config.toml
n_layer = 8
moe_layers = [1, 3, 5, 7]
beta2 = 0.98
steps = 13562
Below are experts of layer 5 (counted from 0) of a mixture-of-experts language model. Rows are named router (the router's row for the expert), up (a neuron's input weights, with its number) and show model dimensions 0-95. Each number is 128 + 24 x the weight over its row's rms, rounded and kept within 0 to 255. Numbers have three digits each.
After each expert's rows: a language model's description of what the expert responds to. This comes from a sample of Wikipedia text that the model never trained on.

# expert 51
router:128128083114120135110161108094145134127168131147144140106119139078108174128125122108144137107122103139140090129152115128149129086092111145154123142093111145129101096146136144107138097087121135075156191119120136172181103092151140142138109117133091112154129153125168127177149127116137101105
up0:091128118100148128113102157138138137135144118139090194141129139117128111106134083112076155104165121146136121139168137103146104152140087179114123152112148129129137088131163113159122135105148103149134131103132122144134133119113139108162120124164145133139088118092057138095153163172155136144
up1:126153132102125151105154109120080146148090137130182129154127137089133140114155109137147146123180113129138112109134158123161107168109090142141107162126093081143131150150135130135122093132151120100147162133115118107166112093173149118167107119115073106166155139121117155104134100177132147127
up2:139092127152117097144116139107151139160119126122142159105129126117122108120104105124128143120119100115139099200073150147129100106147106129152121131174107160149070105091113120148129109124104114155144145130134106087067105129126158143137100121131140150092127101102086167155149145126080113152
up3:143145097150108167112131102134149127126162139144108106116146093160112137165129149125125128170113117086124154114120131133145143095125141187119186136116154151137111174078102127165132115131112176114122129119129147070089157126107111121121147137121122114084144095109075123123097143120087102133
up4:127131128169120120159122112132118129136183122102111192125134131102088137169120150132128142103167134159135158127100129131132064132096132141076130108110062116137127106126159124107116129128125124139117146156143111166071117176111145104112150099137097167124138140174128135124149135140116137092
up5:114121134133130166116090096100111127152138100126139145191144139087090177150131116113129153153133130149155151111135149121141118150100154175141086124101122119159111135104141153151120137130129160146152164178120181135156118114146143155112112113105067119161145140168160113104102102138107142129
up6:108132117146110137132127105089130143083120146113118120180127171108086129104125139127098134124121159128139134123132184142110127122113144125156075133153085128166106149147146139144146119139133105147152118154119157137118110101166112148096084132101057108171141130116173154092086111131142153117
up7:140137125160135149159133139108144129161149112134112112123116111193109125153102103182157108146101121123090103123145134148091125106122082131089171153122146154146090129096139137122160133138108159123147094093113142109171124162156134143130184120158164136119141165131099150142116131155116075125
up8:144160158142133158108094108161164125139130153154119173122099139160148143135102110174125109123117146155120108122128131143097121117122146119133166110152135095142122097104142088183137131083150128160126151163096172125094135111138118130136124127135202174143112154130087136161169137118100126133
up9:092132108110115134128144112113145115097131174134075159103141089125113185144121157077146126150072095094093113116102122111118083120117106126158134131166111137141162118108160114153138092131139112186146163117097082155109130106142123117130137115138140146124146146115138134124130116129184113142
Description: Final pieces of place and personal names, such as -ford, -ton, Angeles, Boston, Columbia, often before parentheses or verbs.

# expert 59
router:133125154115101117138105139066112180098169123143154163134104134095097155111089116107116125091109138153112121132065094147131116160107139139128112125062138137097143165108103159140129105105113116109135114151109101135121134141132168162107109171131085132140149159137133122137148160158138131146
up0:131126141125187135137116093135130158131131147116132138138131122085115149126138104106112096091146183135100122127112122113135103113158118112157090132127117157151145063105133102084170107104101151137129152157183078129127122108117107160172122107156148170126122180140113136137147115090131126141
up1:171132152137118094132116113121108154136124148183111145171096145150134148112146113096152121134182160110141142147123124122123138145082093102101131126111115178168150132111142129096157105109144146094105115185126073136118126106162152187134111113109142104161126128112107131140139113129132096163
up2:092094132103123105125112127144170163131134113094139137118077115118139147157130068116086086100157122117116146122109138165140114143120111165159135116125104115103126164109103066123137100109117168095093174164136144131148150104125155131166119125123160095154112172107131128123134131114130163141
up3:082137117139095129113099082136158130145136158130111119089128124113105144150137090148111131089167094101108144127101105176117100133091096129082132123121122132188109116105151136162117107142095129105096162135124101094163118107114177106130129097145121130099127119153101139140142090115081125109
up4:089081134110133120147076145136090142111136120113146162109074119130129148112100157164150130162120131151103155090107086126136150099129126139138123080123126109139137117135160119151190092113122110125059136140068122079129141124121137126148120129126118162148107139115165140146155130112132104137
up5:095100125162089134152098123112131120120153131120158130141108168094110130127135121139112080122089087121099186124100107113125152081134071104126125164133115152136120142103141148141163133119127154111084180148119093096122145112132093139175146132101144116153149116100153095137099125117132163129
up6:122107165095138095138122141151077169107149123128164085143074167117105155102111132148138132158119121119118100160150104097122135096192119110129119112089147133090096129109121079125136132103134129125095138114100125138102115109101110121126114130101151086131125141157174114115129127105181104120
up7:159149143127085120125146082164173150134119171143159140154081106091125121127107105143115145104159111121159120108120118108157107161134145128074160136122104110123069103117082134148095123151096127116123169154134151108126113092129135096126107143153107129101167143150106154125149145171127134111
up8:143117123144106106122164138105173172140133113142121128109094171176164140135136081177091129090124112151147094092127148102139086112100112114141160127130122112128095171094112148128131131102129071123134124154118094094118143106120161121156116130150094088136154147111163123130121153140093119139
up9:182079162080110131121123098146164140115133102192100144161104115131125151135086107139112131114134139114146101120106159133124102098129137095091156134105155155129140103080106150131113183120160096124134161135085129146100141119102117132092118124120116112169109128134159107164131141116112130147
Description: Opening letters or pieces of ordinary words after articles or prepositions, such as b, grand, d, st, cho.

# expert 32
router:161163139131091120119120123065093171153118133143146155132081108130103122145094093095129129096154158119146121135108137131142142131122112128138137153082118137098125124074116120110113120130122118123109123167121127090159085102129134090113115105139145158146168155110114157136203160099113116114
up0:128087134127159083125151155099106162128120111161109121135105129140154128161114116165128143101155137148172132133120110158129140136148166115099153112140137106142139165130099128173130099159148144175089136165087108122074131154113116135100142101152089141109180118100111163144147108124149098101
up1:094148125149078104128126079139127153140124105149126191127106127095132147129123158135166122139149152128188127139165120152158128132127118123129135123113129124094132072103123141147115111096146119132130110163162103127197135126151139096136119074133143104124154135167104111118165108084101120144
up2:114089066114115089146132119108147167110133122135113178169107126104137162132129114134156086132134140109154126154092125123141107104154107101166156162138132151092158101153150097166124100115145115127165145127136106105111134101142122159124133089161100148137172091163129103118119138089128107156
up3:133114155134163128151166114095148176159113124144091134144146076120074142115087087079124128107134116126112077130143118164141128127107138117160118126123140118120122138089122110119122126088127105177130109138128169125122130139096097122127140129125117145127188092150129103137143141118121121051
up4:125164138126150150076145145082073137131142125142166106143127130125135155115161112114137127159125124131151118152145162140147103131175118096105130118133122108168131154108162129113100106131099160177112166127126079148148131142132150148136119080158102136141120119077148127185162132122079113120
up5:137098131146098110127112119091169111134118140154151148131115104138127121124119131135116115136134155092129125125087072088181095097151128124112130137112095135125127159075123117125107107178132116102145150110107086056129090131134128154145124143112099147111126116150115160114100120139106055139
up6:103129118147190142134145118150105150138157117132123167171132106128130136130097115122100138102141153114123173141148066129113134147160124117127077110076139133106140112134135157152122103119159126118123162123147138177102127136214126120148151094116172135084148128103123125095128128136136144122
up7:118137148128118121132161152084125143145127147148150118051067139136140124116118147125115152143145109100096140119125127182151112071087117137091142158137108137137123121136104115102137155109109173107129084102158105152138096134122145118168140120114121156074128098074123139115130126111097127130
up8:106129161115151129102086113165112138130126111119138109154114094127127160119120108114128131102153116139108116169159143133125166114096103156118097123161112081104104111112160164127092092155091127117121125090158139123103091144138138123180146093120136141130093124121112112135154182198101138101
up9:145105137124131134107108120113110160091135131132109162092120130119149169121100110105130130145135100097149134202087093112151125140106117106121105150160062131099109162099134108170096122135161138150144122113111146124134094131149170089151128144114100172094124104105163142109135116146119170131
Description: Sports words like quarter, semi, play, set and word starts before a suffix, such as land-scape, High-veld, high-lights, in sports season text.

# expert 15
router:127091095123117112067119129089090146145112100125156134110089104105094132147091132142122116095109121182165120164122139145151099105143121148098124157099139135143106144136105141136104106135109087121096154123143094124154087116098199135123101122134138148122147133137140159159148175112137117152
up0:143105126153204131112089156159118142127127187130164131121084118105118110122118160148152128104148172112116078085129097127123094117099110128125094085131152145112109130102152143119114129144163152118128147106155114152143112163116176122165128115143117146147144155104110175135126159125123111147
up1:126122073143106128094108075089148111147167126150124171159081102105126115149114118165153129155095095164108113115132125099129112145084112113126114181094101139126095167152119121107115131118101133172141105174146132175130138151115153116113120162106130108108138109118115135113129163152117138124
up2:115120132121133143126075126115163133144144113103087141146141117122157133160122098109107076129148125107110140142122058175152120151087135145129115116082094161132109125115139152097137116162144114115082178084139121132139125098147147094112153113116141072087131092129108123144155139100145127129
up3:124106059149119114149108151114145133138169149161114099143122139118103138121146120157076128107121125150147156151093135115126132164167093130097140141181085155127093141133158111141144125102116162131110148140141107151125122091129144118107187132174134151127106107098157155110111105095107110164
up4:109113148132089104123142118123113145138144119135153133133139162146111101139113092134152092121149138136158136137126156141169110150105126153086120123102095110161149140093126122104093149144132133102111113059147106137123120133122171114137112100151117086164130102126093217130138136070143108143
up5:125089134147161115080098130118135146152164109133170113173098118137142139140134142134112112106110139116138124152133121168142157122104148139119141112135139083127133123082100130060117056129135131140064113142104125140105115107112168127134095099111160118145144073157145161123142135120123138103
up6:120107143106124115098094134180134139129132115161104119133096132106125124112145131120112093111149070091129115128112096144157093093141136153110131117138156137167150146119122084151122074099113114128143156146141139077130077060136173113138104102132111098125142105133140115144095118095088121127
up7:137069115154160133128104117112128150120140151140104150127075151122123131102109150170108088119174115120137082143098139154159164152124131111133129098107159120105124113103152070167133089140138134125133145134116122162104121176152128122127072122082127162133138085143108109125109114109162128143
up8:101158134137104201150153134124177126110157088142145096138128121125123125120119150170127091115143141145067169171122145184134114132147142158122139121107068127146135104149143130101144075108136131094117171149134128110129115147111137111115122111149108121116108132156111157150093111118137115096
up9:096097101116113129125111120145088130126123096167137113104110142103119115137110146155150117108134137138119112097107103160127081099136102122194126103115143130150102134137117137140155105083170176094136183135129132119147120102155160168116125139145088157178117109107121164154123134137091142087
Description: Pipes, blanks and short fragments in sports and results tables, such as W–L, FW, MF, Semi, plus some connecting words like and, to.

# expert 9
router:112108135147125141112114123130160154110140105155113115149080167091102165115090104133152116163127170118100143137138147112128130114127101144147133154085097115121131087122142138123147142113079101104114124122121161142152107070108155186147159120106131185137169155126163114149130148145099101124
up0:106102180169130153082116097114134142139153150113129174077133138150147126194093089127090117106137148172117122130155106115118131079142146117095120120101140129154127090138107099093117098095141143160128103146124116135127127145151125160119136158128147162121150112166103098102094131117120140107
up1:109109119137130136146127181110156160119159132136117122111105124146154138139161095160108128147116151142139120102100105118131137090108110141129161140140137162180152143091137128090178137114124134164157140094161132086152083112141136134116123136235153133130142111145144132141144132114111108144
up2:125140138096120135162117137131096123120121138162122115123119177123158165079091163124120119172077150111076112112087150139158124117156142149120154108164107149144162111099124079115092140107150120103147134164110124132103115085136109140130141144098120156099161137091140075137151121128141148112
up3:134109122153117146080096139150145127140132164143125110112119135126147118103121145128102134129128111102096121103147143132112148100132140154119113145113147078117141087150126108100121106145151201123073141158153111092177109089112113123087133064100175101108133118132133182136131153128112120147
up4:156130152141138144143109126087135147147127105124102110114127108106110094109115124117128090130092128103127147163110116136125163090170124153128158141091097136119113113113158097128153091147133089096124174094072120094150108073142108117121105127125065116118139159161144112141130117128114127067
up5:139104146176122126165124084133114144163126091111080120102122097091139134145135112145119156142084126094167172085148113118145178173114094150111118129166134139151123127112073139105106122163150144121147131105100099145140113106103133143108146143097131134096145155123134131121160093107110164122
up6:108126146160123119151142152094120141108123109138105121114118119164132173172137164122109113128148110190130147134184142116130129119082094096084116127101124152146138136110139150105157127149113106113075099128119106128190080105114153164134155131114151147132152124169147114159140156129133091124
up7:168105132167107123134140111164128137144112077136076153077082109136121155126121092136155138143137114127154156141133157115105111109044118175139138131145130105158113115137153116137114097155114133113115137156113122136087127108136120155131122122104144140104102090155129141176173117143118094111
up8:108117144124144161125118088150140135096172131088130107168124136101119138116105150103149100102075158165182146110137093137110145094144127140126114106102136096136144134114122127115141112112151151111140121129095157112136120102113154093063095104144069114105143137115184156098107121116118141116
up9:168156135137124112123117183100137131151136154155127147165114124105138177113121148124135065147137149101102154169115172172130130115166106129137154085130115092076158130111130113135185106128101120128117092166108107133136104100127110119136117122099120151093121117167141102119107098131118131102
Description: Month names before a year or after a day number, such as On 31 January 2000 and in October 2022.

# expert 10
router:153141117147085125118166158072095169107157087108134142120107154131131135129095130098164120140100133167122136119110107137140141079138101128141099096135136138065109106106073130150146151126136099130135122112098136148110079075133122143101121114100098135097119124115128141158139170092129131118
up0:118148105135169138132129153144100138121148115122115144084112140125120110142075126114125129136123141168079141102126117175135167112129158154091041127108105118109131113147164081123120115123131155152094117144086174106112143128140132109121151075111104115129141111100165130121154151152132152144
up1:144137139145121105139139124173100137123131113128099141171102172118140130128147093130121083162130135139141135087114113186118128087153108153132138134109141140115114154117102132135092089134075101130120153091117123115131144114090113090120106116155099116093153129185173128126131183106175139147
up2:131118077137116138097105119143151176100121134126161125148136105102144152128142154111141123124131126198155112116123086171133146104110118104151107145139147084152114139092136111116144144152168163141119101138109114162090132057112110133117089151139164114117134123095140149143174104092135122134
up3:133126097095110113107132130172145144126161095136164119138097109129133133130163098124113133142126155153171164130070164144141118113123114099161092153123095128149126133100150179148116121134068134139131136085087166107102124113109112127092140076133116152129118152116118135127103132141062127111
up4:099125136110137124144127139115158160102151086149138121130141078146135115120059122131130121140115103123105099136162086148134121154125120150114135132120157117094133171090106104152108128120161111122132113097132130138107083130131164195110142147078135128066159111115109104150108129083150101129
up5:088121120129124118143081134116128145127124117140159163143106128141108123128131123101126125117126122182086118081103132125130126089165154120147170105171149120089144103117143090150110130115112117166129117061124172123169087114111158148153129110128113127175099077092163132129121113122155104126
up6:142119092174179147142087112117142123124151112113136144129121129143118162117069132119111110126092095149138158125094082172137136137168110141138088111102152132118144174122118140139124111117111133153103171120063167148112125146153133105124135119136091128133148107105136128153133178094151145167
up7:126130120096109103154090094136109162157167138121096133091118122161100083136123132163126149143117111131124074078119119129128169110157119127157138080126137105142157145121110106182171111138118157147069107102104101159129138136148124119108138115137137123069128122123105121137117123113131074134
up8:157142117159071115131109122133111167084166115138164127109116175106144139130128116119143115174081136148130119143122136120130116128137125114153139136034141128129148157101131157166097134095118111157138173130122142166118138149131149129073112132103126126125123102133175104124106158113105120150
up9:174106102149090100116093153144123144150121125133117141166129146123114116127141151138127118099093144137157119089157141177137140084105097105192118145167101122155122143077119129165124114160141120157182096106128166136144110098125143127103094130115123133144141106153164113116123165164137112104
Description: Word stems and fragments at the start of longer words in descriptive prose, such as neigh(bouring), Serb(ian), arch(itrave), equ(ations), business(man).

# expert 20
router:145120085101124158099166121088132127092163101146142153112131142072089194135125118114117116118121110153141113135141119136167129114135121136155131152089142139130107111154117155106135100112118144062141181117099143177162104106138140152144107107118119122154125154095169145159141136115142108113
up0:068163134128172136117116133109099128103144106122133122139127139141111129146104150119164132107093142112132112118132077103142076096104137117119075130108134163153128116121114113109166152097106107097100186114107138113118135174095118141144120132110132126109168192138124084118140145108170113119
up1:127159142145085122093131152104092140131136136110140129137124151146103092098131091171138090106163103158096105121127135167125097114092120188121154170138086140140153115128115128154131082114157098146103148167153096129104120123146175131125113088100163140139144148166145134135131111104137101118
up2:141186122150140104118168141107158138106158117108111103166128113100102128078133139120161119126120077112092090098126146108145150114150087088134155140118103182105123124130121102115156087096127114107125147120089135157145131122181155152112134131119113109116098145130133172122180124102138132135
up3:104156146107147106127117111109088129110167127123164108142125106113095115121109172116129076142120153152143134148085137090168144098078178111129106125150121126126150155133127104128173118100104115108103168125094145139076124158115165120101147138128135147098135182133148111129153173122145108130
up4:145088138143112124123146133134150121085119128111129128109123138119098096150139119189156146170151110111108106137129133126107075140139106155110126132095133136137099128080134127158119165078092104104147136127100096144144157085102091106150108151113148139167098124157104152139128167086113124074
up5:147124125114090108109162130135133137104162143162126128187126151139151125166149117113156140155104139149134084124126118137141107069121132124144155174154110163136132150096161104126125146101100150138142172183114078155132140124097093100099100177115138107102153139154121131154126145111114154132
up6:171131150157113166154140108116127147143153086154130124164120137141121101150106124140083077136075163084117143103150144156115140100162158112152151135116137146148094139119091156100170115124144128185106134102124154139131115134154124110107157104124131105156100087130117158118108128156173140124
up7:119129157122122138119132121127120172131190120164121128108101151129115120137035122158137069117125126142118123090129136132187132145172083140125132140107118127093121133106114137136126131155123128148122113153120102127126100121155179160122126119126132132105144100099159120126189174124140088126
up8:118151120130114147152132121088154128103128162138145126183129124125123145110123110154149120091141189141099092115134133120146127110148159135143115126081129149141102102158147164164148122140155108119121133179067089106110147105156119136124109107125119092169082110108130170106126154164116167105
up9:102117159087093094144145117163126118098101104145139092122124134128177112100111103159109159140147124137172135138155185127146105109128141124111132127166125114124109154111141052163164097141128140135099077143133098125121132083076138129143129130102130148119161127114124152114112164139111121149
Description: Final pieces of personal and place names before a space, such as -ford, -ington, -bury, Jones, Henry, Sheffield, Bologna.

# expert 29
router:160107153151110097116111132110132146130140141169110123135086155108136159110079123121130108146075155136146103119121121123138148089139118145137124166148084122092090092136120136151152127117082148082138126152080159136091121085135185130111119139086130134135132131113171134161141123143118134077
up1:079096085135147159123096096146127120076175115135144130148131136163111179117156132113106144104118138133127111155138142155150148078144108137128152125104136122158133134120128083106169150136163129123131119114166114149134146139170154128096165130145100129130075108108156131142161162171167123126
up2:137132135075143123141143104162117150163137090158088166119108093163127144105071149167135120084090114138150124153115100134135159121139138096122108093107161134106134114125114119118117169118137163123101134115086184115110108151171146120128164130134133126105106083103118115149149122151156159128
up3:140124142101115124145123157085142133124122138141112127124124130101148087122102110171116095155139144144169114111111149153110125085182109139127149123155111121101095131120128131133170172131163103114144136138102065099120118119125145135133087160113130102132123187061142145136131143114172089093
up4:143087148133180148110082094151102126150121157121104104120119139124126143116086091101107126135125128117101127086095109132141141131148158147173119089172128135125156123102120123102122106128128155133157090143136134166095109099118131153182131151125133105094200157113158094143123116104118136143
up5:080062112154126128154123108125086149051116121134117110189153126106139154138113142128099123136129126138125142132134178090135119134111133125129087130130139115157114113102130138107171108133136120152169110156095163104126104113142122110110096125149123128170146147127179106149122104108112081111
up6:107112132060065115133136152116115121118149107132125182134122157106133166150118150136153125152128148155124125136140139148103141092117092124099157122113103115077111090146146090156134137163070133110140126139126126138133130146144126125124141105130141147085113096132151204125140164158110150112
up7:103102142139139116092111121149129130092134130156136101142113125062105128091055134107116105125079174107124150142125131143117138096175137116136086144079156142160121111131111102107137148099107157110132171112111149118134108115114093124122128111142095124089130153113168154104147124088111120112
up8:134109126136106108095133148097151149122113146105132094154116186076124115115122098097142134156122128079145153141172122113135131116145157137138147221137128105131099142126084117142150120121129173103145106135131115110130098152112140116113142128111134119080158184108148164112154105113113133138
up9:129079125122142103110158149113116163147147116141139147157088180143140147143152122091067119112099095104136146158126126121150197117132158144113141139143088080091110132119143114134093139164099131157097128082109107123124116131180143117135119141133088098120118128132096109116101141112148142141
up10:128118128102130098105122152129120130136129146146099169088073146093121097120126094150138092168114145147129128099131152131107103097134087121151129134157119116149134126080108131135136125103113129108174057131111086163166131104110146174135104157101092156110190128141128131145127112133133102125
Description: Month names before a year or after a day number, such as June, January, and Jan in climate tables.

# expert 21
router:145069121095085133114115103078099144121119093109132142125108158109102140123115116131111096147103154130166108131072125167140114128127118136125097162117141132106066136096125145120139071101134120106107098128105130141163110133135205121125126119124130126124131145102158103129177133094141140136
up0:049066125105128105145106128201129156120131085153129138146090141145145168150120125118119107139126114126125123129129071148150101153116098124127130092122164125135147149141145124129136146079144115113113140140108106136151146144138157184152133138131130162123126101121136118121091186117101134127
up1:094114136145102098095109133125106136139109125133123119167132128085092126129133131156140107063135107132176127130151123098158121119074132126103083171144114066158102140188134152143136152148137094112135131163118140150109112130143152146128135093137138138173136144134117117163146154182138132121
up2:118073152160138097103139132134105153097130095156142134140135133152137131136113132138142141124152116159149130161108131152136158157143115156128150106101154146075069128099068122121131076143161173118108107105157135175145117126160127098102132099107160102151141153109093139113155125102099121132
up3:136105143129164118142121130163124152122132110142097091094090107084126130117161160117101133144157157126124111098108124149127124106076076145121138118137131137084103116105069143124157090158159140139152111108136151111173121146123112120082078125120115121108134155126153118143113147076157084121
up4:123091120119107146144131121151131126091126160133136134160144139091087104137111157138140100141116110138125137131147169132141096141168122132138088138096154086118087176112135120148134099150164163107129155154125123102121103145115159203142082100140140120118100120131140138175073162146109128147
up5:103112077107118078163130149144137154105131112155156156121118149111134156102136109119107128137073106151118163133093143147126165117157089125156126130081124144121108162092154102150163103087124141139148121105092095157105144153107129157132142107131091124105085158113108136164107159154133117144
up6:150138154136146150135107135118078137079172116147122141146117144133124133150154162115135140151141143125101078121125109134148169145191157147123134132132104160105065134115122067160137118091138159147146102132154144153123110141117120160136108114103106139162119163126133105126115117163082097163
up7:133111095153121176140086105173099167121125118145158107159098125148139120153115121162080128140100098131161161143116104106131112125177087126156155120145152144142100143107117135124151060136146151120110134157132138118169134087146150101107100128125099126099166132119143099125092169126125112115
up8:089132095106142135108117141118097148132128107143161146122123109121107124165123158170156085103095131152111107088184121148128112059163135135123103086090150110128144122103159112104127134102145093142113166087067128112129125138124137169105124140127116146128122083100127142145134113091149127121
up9:081095123116120124156118149148109160134137152174135153138095099115111128136154095137120114081206131107067145113122103162126110117145113126112113088081132132149111147080111134146137125071143157141125126117159127117126126127138141153165144120148153157139092129137119133155108122124079124156
Description: Single capital letters or clusters starting foreign or proper names after punctuation or pipes, such as K-rise, P-ick, Z-igbee, Sch, Gh.

# expert 31
router:125136076159115116120132150066073168092158126125122174120112138115106122095096113094110100135093116130171151124097114112154151155135140135160135134121109133060149115113126152152112094134111096117132115161146135110169092114159138157095100092134124117113128141110123151144152145120141109113
up0:131138081165112097156153129078131135106159087134118152191100123134152146144107126104109125112139135149126159167086153085141159140129111121127117139109152110096143156127152128123123098142139156159145118118117092117110106098158158151112129098137078117125130105155133105119142111178177127086
up1:158136123144122108132171134181114148179117126157146129156076097102132109122149148120118135158135120086168100128118111149140158116129100097115121134148110068143127117089113114111106153111099096151126131150140140116131081094095087139121078109150098143147186139138128167137114124134115137127
up2:118104085133120129133130109177158148109142127138141138154141110123150126125169134145210111158131190138148113104097130141132115063113113123101147149173133116091112121126103103120113105141141094170090109115127119129115124145160117095091125112117137085099161130140152133150158142093131141130
up3:090100104174155155147114132141129160098144092113136180114132142121129137103117155129121088123085105122123082110121119121158174124161114170189126081141120131106159110094089134131129103139123105143133133094136130136131107142161142140121139078080168110134124123142132101122115134089109090126
up4:141137076153131134125108148144103135168154072127144158118126182125107173135152158072097124114131139133126135139087129099141150123121139146148148132094125107143143135107153119140150106155073129128143139161160141123100078150130066127128143095153144131118147149149092105128092119096104108126
up5:135138122138146131106132122166114144135146132125075182148090086096125123139107119110124115085138173150148130173098094120148167185147075126119137120148139104128108104094122129136092124162153094133113117108135142115122124133151161132117099092127119179071143154146102135124145123109133112160
up6:134110153081137152102133123125139175171141135127159159192121135088155165118123138153119134092147144137125096156130088106140127150149144138109177125131095071124130129114171092118136109117144114170139128154117110129124106089145124084184089134112122110104135123142125106141096103107106133134
up7:130127168136133112133124090130146131163135136130169175110070080140144153159136116097113111151163060137098106137146112176138132112130133135107135113103085152103116132142129128131094107152122167104101163120102127119178135124101128103150103160115117157088144134109106149122130164128099099138
up8:145131102152088123132133122097112126115140151121118114172108128096131106092117157113125141086169155172141127125118151104134101116127160111168090125107146113115140132111133157148128102093148106161144165167144108111144063084156105107131086093107118108157145119143150172110122111120112080115
up9:118142142130095138083172120112121150138147145129116129180129155141111117129102121131179141134075099112084092141130135102183145120105149093137106147162145118119151095096149102146099120130155115162115137110102108142115138121139145163116119126113129071095124125114156059099116117163124115119
Description: First pieces of everyday nouns and verbs right after articles or his, such as play, film, song, music, marri-age, restor-ation, se-ats.

# expert 40
router:158106153131107149128133115119148133123151146130149127106100144059085149114104135156120115162159134115130142056119110131130144116110114153131128131118125134105124102113077161126151124123106157067137117138104118157157088132083162117123121111115103145124157162091165125133133125138093135065
up0:088163148161106102073098150115152145148182134124128176112127157124118132128121135113133071105141068195144140155125136135121130103138147164130169127113119119167125140117136122144128065150125139136147118156149127109175092124098143122139087120115117141109125129156138142113121110109105113107
up1:106098138105139109079113142118121136144150117102159157114130196128103123141106143142163154129124116179106090097141088145109135104147094104134116120159124113136102107149152153131164147103111141148147083110140161188155124134102153113148093125137090161110171150106133139149148117130107102107
up2:145113122115141091119144141143126131149128088163148120135082126136130115113159099180122128130127118097125155129139099194136095097130110087077126172126166108152109099129141098104124113070136140139094140138082159123141139149140155115102094144160111117152155148163109104128120100100114129157
up3:112071149142087115113161124107105140144166130110119175089144094125099122157112140160122153115159133121180167120145094132118137153058116162132143127152124130122134112129091141166110134144163098137127138142123169094102086137155110130144139124119098099122122145117133168130122109141154095091
up4:099157144075131115100183116156109132158143135148129126144095169132166145121125173089125079146119165136083150093132142138160132118110129130192150148106090108124139127114168109130144092132123145151103124136135136167117120107148137181115128117106156157133127098144165103146128121146151121112
up5:118207144098157077117135097156135144109153128129114111128115135105120114109147139107096085135134091107146131111135126109136081127135149134121126106147082109092102113114127116159151092169162120135119180090109121145097087152148136148109105139120148116142118146122159085131119139116178104105
up6:111116127147157130126063143153132121128148134150069130142118145150117147131088132129120123152074167113115148158139124140164132157147114127105143156096161089206095114139144135155124129127154113156136142114130162141151138117154126130142096124130108161075121094141076093126124120125109154101
up7:079157140164119138150097101172123123108111129125152111119102135129140119097091099104112116110150103108111175135120101158144093104130107124176084124154097104133105166144075096136123154129148158127083131103144110116134136107121162138128103118178145157117167161139137168114140137128165119145
up8:135129135092151120070153135112146159138134142206138134132085115118146123094173131096108082151148123106106156115143148128118128145179128127160124135135110084139101101130144100112162121100100118125094134101094151150131083119148132162113086136110121128156164143149143086119138136144118156123
up9:126135129124118106160137097118136125128150120129119118105131119114145158164137149124133100138073135116125148158137151173111139106150132128128148166085091134148133134139090078144157166116078099126160152140075138071070122111150109142126130123103103127089120101140120112152134102089151076135
Description: Month names opening a date before a day or year, in birth lines, tables and prose, such as November, June, Mar, April.

# expert 53
router:152141109144112150131158081102167124145159131170102171150115122116132178136118116130111117109124140126122131101155135138155130120157093119150141112099127121123126123140061131065134119126124134094091176128114105156131108124154173157126095111141120098128155139077168127169134141142152096096
up0:124144135131103147145094108152152139141154133134113139161149170121154116113104138114090137116151100145146145154085128145194151143139130118114135144112129094181116152099113126113156153115071139103106127164129160113080112138159149081121128114089140124150137113161193104127130113126141166112
up1:127162098181105120148122099100119151148152112104111168165141184103110110125147109109112089119118160124127122171140126133197110133128183169135137111122064139148106113171108128111123101108118145130151115137124123089147091151152154101168147116123103127121109124144138121116133128125115125094
up2:097139108120128166112128093165117131158145152129136156134114128110131129127108082154119126155097189155099132194127131127150131117158134150112087126127154097105126096113115179116117125136119134121130095138157111090128109121121163151151116041116125123084107143129116119084110128111139093131
up3:156157179110140136143152159118136143125142124128106122151091119146110123096126101126135134072125093134117103088111095112120107128141098128087099109120082162096144089116132118120117140131123082146162138117110109135117121113124130117123115131156101093067098167120108127129204141143164152099
up4:104136110158114167112150085101118144115157162125124127147132120147102139089131081125106127145147154153145177118088120141142079126131109159062097132091096108146124136129116172128112108136148140112095148196114103125146119128128180127126158123126103105120115147144166120126153122154165121121
up5:130114125176088119126152150082156131126121163150077201126135124054116108120087123119124153125110138124100114114125147120151129156157120137139144152095162163097093082112175114130124109105108130144146106098135141142156122112098151118138148120105118131158100106133140117141143148155136139090
up6:151152150152128147117162089109158154129143119137148193186121114144125131120114142081118151137150132124132120151133145109098104138155102158145108102110152128139142128114085131114145122139116158094161129151187150096122122114134102131086126116144093161087116156167110092108149137118182143105
up7:102130112112126134123100128126145114106184152148149137131141139098119156143108078172112139107140160129114113113102132114129125168178077123105106135092142137120110083090139118125106129099134106108078074134154121089154101145144113107136172116109093127091086141154128117153154137142108105150
up8:160100130162088140113079101133084142153127110167114162096122127080098111086100138134142119142108159122144136104140152097143162146173153146151111127094131148104116121097087152125130098139123147128118098141125149117169116131174163186141087122161138115126125137111115128129120150157101150106
up9:116133108185120161142079105119138122144146136143110136138144083154120157167119106103105095167142139143109121115082119103159118142084127118100107116149132142106105122117171159123134093132127087130162150194095127098127104095134145146121120148159112113120153121166127104164151121130116143081
Description: First words of titles, party names and phrases, often capitalized, such as My, Your, A, Independent, Conservative, I.